Weights of a small mixture-of-experts language model, trained from scratch on English Wikipedia: 128 experts in each of 10 layers.
Below are experts of layer 3 (counted from 0) of a mixture-of-experts language model. Rows are named router (the router's row for the expert), up (a neuron's input weights, with its number) and show model dimensions 0-223. Each number is 128 + 32 x the weight over its row's rms, rounded and kept within 0 to 255.
Before each expert's rows: a language model's description of what the expert responds to; "mostly gets" lists some tokens that are sent to it at least half of the time. This comes from a sample of Wikipedia text that the model never trained on.

# expert 58
Given names. Common male given names in name lists and text, such as George, William, David, plus pieces like N-ancy, v-ice, r-ice.
mostly gets: " George", "ice", " Charles", " Richard", " William", " Michael"
router [ 73 135 117 104 178 120 135 119  91 190 187 142  56 161 197  90 138 144  71 125 135 114 140 154 114 146 112 105 141 146  76  53 180 134 127 153 120 105 165 142 112 144 146 149  83 134  57 110 162 136 154 138 124 110 106 150 161 196 143 166 196 104 144 171 121 102  77 127 130 180 122 101 201 148 132 164 119 101 104 125 123 138 127 187  82 109 102  98 132 115 161 119 149 127 181 162  85 170 124 137  76 144 158  83 113 122 184 159 185 139 109 130 144 117  84 132 141 138 102 145 144 138 132 126 124 101 137 145 112 137 132 162 132 120 187 135 125 137 163 167 160 106 138  43 123 173 161 127 157 177 125 152 160 105 163 125 180 165  71 145 162  78 107 142 126 138 151  70 175 200 136 133 134 189 130 123 165 123 163 156 160 129 167 153 172 103 160 124 166 158 127 131 111 161  54 123  96 113 184  92 131 115 166  91 134  94 156 139 110  93  56 104 124 158 112 132 116 173 198 164 113 129 134 173]
up0 [ 65 107 178 110 214 111  76  85 150  66 137  84  91 192  79  95  99 147 133 144 116 197 130 115 116 142 119 113 100  99  73  53 206 164 129  98 131 135 114 179 142 167 147 123  99 130 132  71  72 147 135 142 118 136 154 157 142 101 115 127 130 169 109 150 113  63 102 117 147 221 174 134 138  73 103  87 155  78  87 142 106  95  95 137 172 147 109 125 134 132 140 143 134 149 124 144 141 114 144 104 159  86 125 184  74 180 146 128 134 136 142 104 131 123 155 121 141  75  91 163 106 157 175 135  65 173  94 102 101 131 145 137 119 139 130 120 190 101 127 188 154 120 150 102 138 143 105 134 158 153  93 167 103 120  98 179 153 147 151 151  84 115  90 136 154 126 136  67 165 134 148 120  96 133 135 169  81 109 150 123 144  89 108 133 160 107 188 108 136 119 142 208 133 108 171 130 126 137 171 149 120 163  71  50 112 131 144 121 124 126  79 140 102  61 113 156 115 177 161 170 145 155  90 139]

# expert 9
Mid-word pieces, of. Word-internal continuation pieces such as ight in height, kn, isted, plus many uses of of and as, and decimal points in numbers.
mostly gets: " kn", "isted", "ight", "edom", " least", "ights"
router [135 145 183  97 148 120 149 146 114 154 153  98  92 142 129  84 150 163 127 166 145 167 121 122 159 182 158 105 123 138 116 116 166 141 123 147 180 124 125 115 133 205 118  79 147 157  69 165 103  80 147 179 103 124  97 117  99 135 121 178 115  82 152 180 104  85 128 133 158 127 131 128 130 134  92 160 104  75 156 148 126 157  66 122 119 105 121 198 130 159 111 106 142 159 157 120 115 134 109 127  59 137 107 128 124  96 197 158 186 203  92 142 172  60  59 124 128 112  94 110 185 115 131 188 109 140 110 129 121 123  97 114 123  85 130 133 143 120  97 164 103 187 154 128 147 183 128 177 132 171 135  86 101  78 141 138  91 143 145 153 150 108 135 119 128 158 100 147 191 218 154 165 168 163  86 102 135 115 159 162  93  97 142 144 198 136  74 109 142 176 107 165 150 145 154 130 118 167 129  56 123 159 121 106 186 127 127 147 102  65  59 104 178 156 152 147  54 115 156 177 133 111 146 122]
up0 [139 175 103 126  92 141 171 126 114 151 100 130 104 130 115 138 123 105 117 102  94 170 133  71 132  99 142 188 162 106 123 121 112 145 184 200 181 103 121 140 134 140 118 120 108  99 125 163 113 143  77 118 113 123 147  88 137 146 115 186 136 160 133  80 125  81 107 109  82 115 109 103  95 105 142 193 103 112 103 118 121 131 140 142 180 118 103 130 134 196 135  85 153 115 118 122  84 125 117 146  73 184 135 144 169  63 136 116 100 166 115  22 125  89 104 138 116 162 186 138  65 148 121 148 153 158  92 203 153 181 116 118 108 142 117 106  81 163 167 143 131 115  68 151 128 150 117 140 129 170 213 118 134 115 180 169 133 143 223 120  98  87  88 158 134 156 104 152 106 154 150 128 159 143 108 127 184 125  77  89  97 104 121 107 133 113  57  67 114  84 129  93  84 152 157 121 158  80 154  90 106 123 115 123 113 108 131 131 134 195  72 214 162 147 184 127 110  98 143 135  90 136 154 164]

# expert 37
Prepositions after verbs. Prepositions following a verb, participle or adjective, mostly to, plus as, by, from and until, like referred to, according to.
mostly gets: " to", " as", " from", " into", " through", " until"
router [141 115 179  91 137 119 140  83  61 154 129 127  89 141 172  81  90 141 145 108 131  57  78 135 203 154 119 119 170 155  82 120 152  87 136 144 149 118  93 122  92 225 107  43  94 148 105  86 128  95 116 187 102 143  78 152 130 217 141 183 132 155 179 180  92 115 163 111 191 144 120 193 145 155 152 130 124  91  69 149 109  94  98  80 137  99 148 102 156 106 120 135 125 128 129 107  99 125 113 133 103 140 137 145 149  81 122 164 128 161 137 129 204 136  30 145 141 111 116 158 163 105  88 138 145 112 143 156 104 172 140 155 107 114 160 128 120 128  86 173 119 173 161  79 117 148 144 100 130 161 148 124 132 126 143 165  89 116 140 168 135 118 123 168 156 143 123 121 207 153 153 105 164 137 100  87  74 148 157 103 149  89 173 198 116 152 151  92 155 184 160 187  93 114 159  77 111 155 163  91 141 123 159 115  91 136 116 126  84 139 115 133 138 134 114 163  99 117 159 139  98  95 113 120]
up1 [161 169 151 163 100 114 107 141 117 117 127  75 134 129 132 146 118 145 160 130  65 169 148 131 104 108 132 140 106 133  99 118 140 105 118 133 136  79 122 131  98 148 151 136 100  95 101  89  84  97 121 141  54 133 144 164  85 126 177 123 132  72 156 147  82 113 243 173 184  91 162 162  93 117 171 172 124  96  97 107 123 120 118  68 199 176  81 153  95 140 138 136 139  95 119 189 124 148 106 134 116 129  97 161 114 146  90 132 164 119 109 181 115 118 143  94 108 116 167 121 147 100 173 110 128 113  73 110 176 133 142 184 119  99 108 147 116 120  78 161 223 135 134 131 139 209 110 111 120 182 156 154 127 122  41 143 138 175  89 104  35 148 142 159 117 144 121 145 121  86 144  74 115 171  82 120 127 186 110 104 152 112 109  95 148 117 157 162 157 113 163 157 148 208 102 144 129 116  85 124 123 155 119 145 140 134 167 137  98 138 111 135 212  89  56 128  86 130 134 122  85 153 149 136]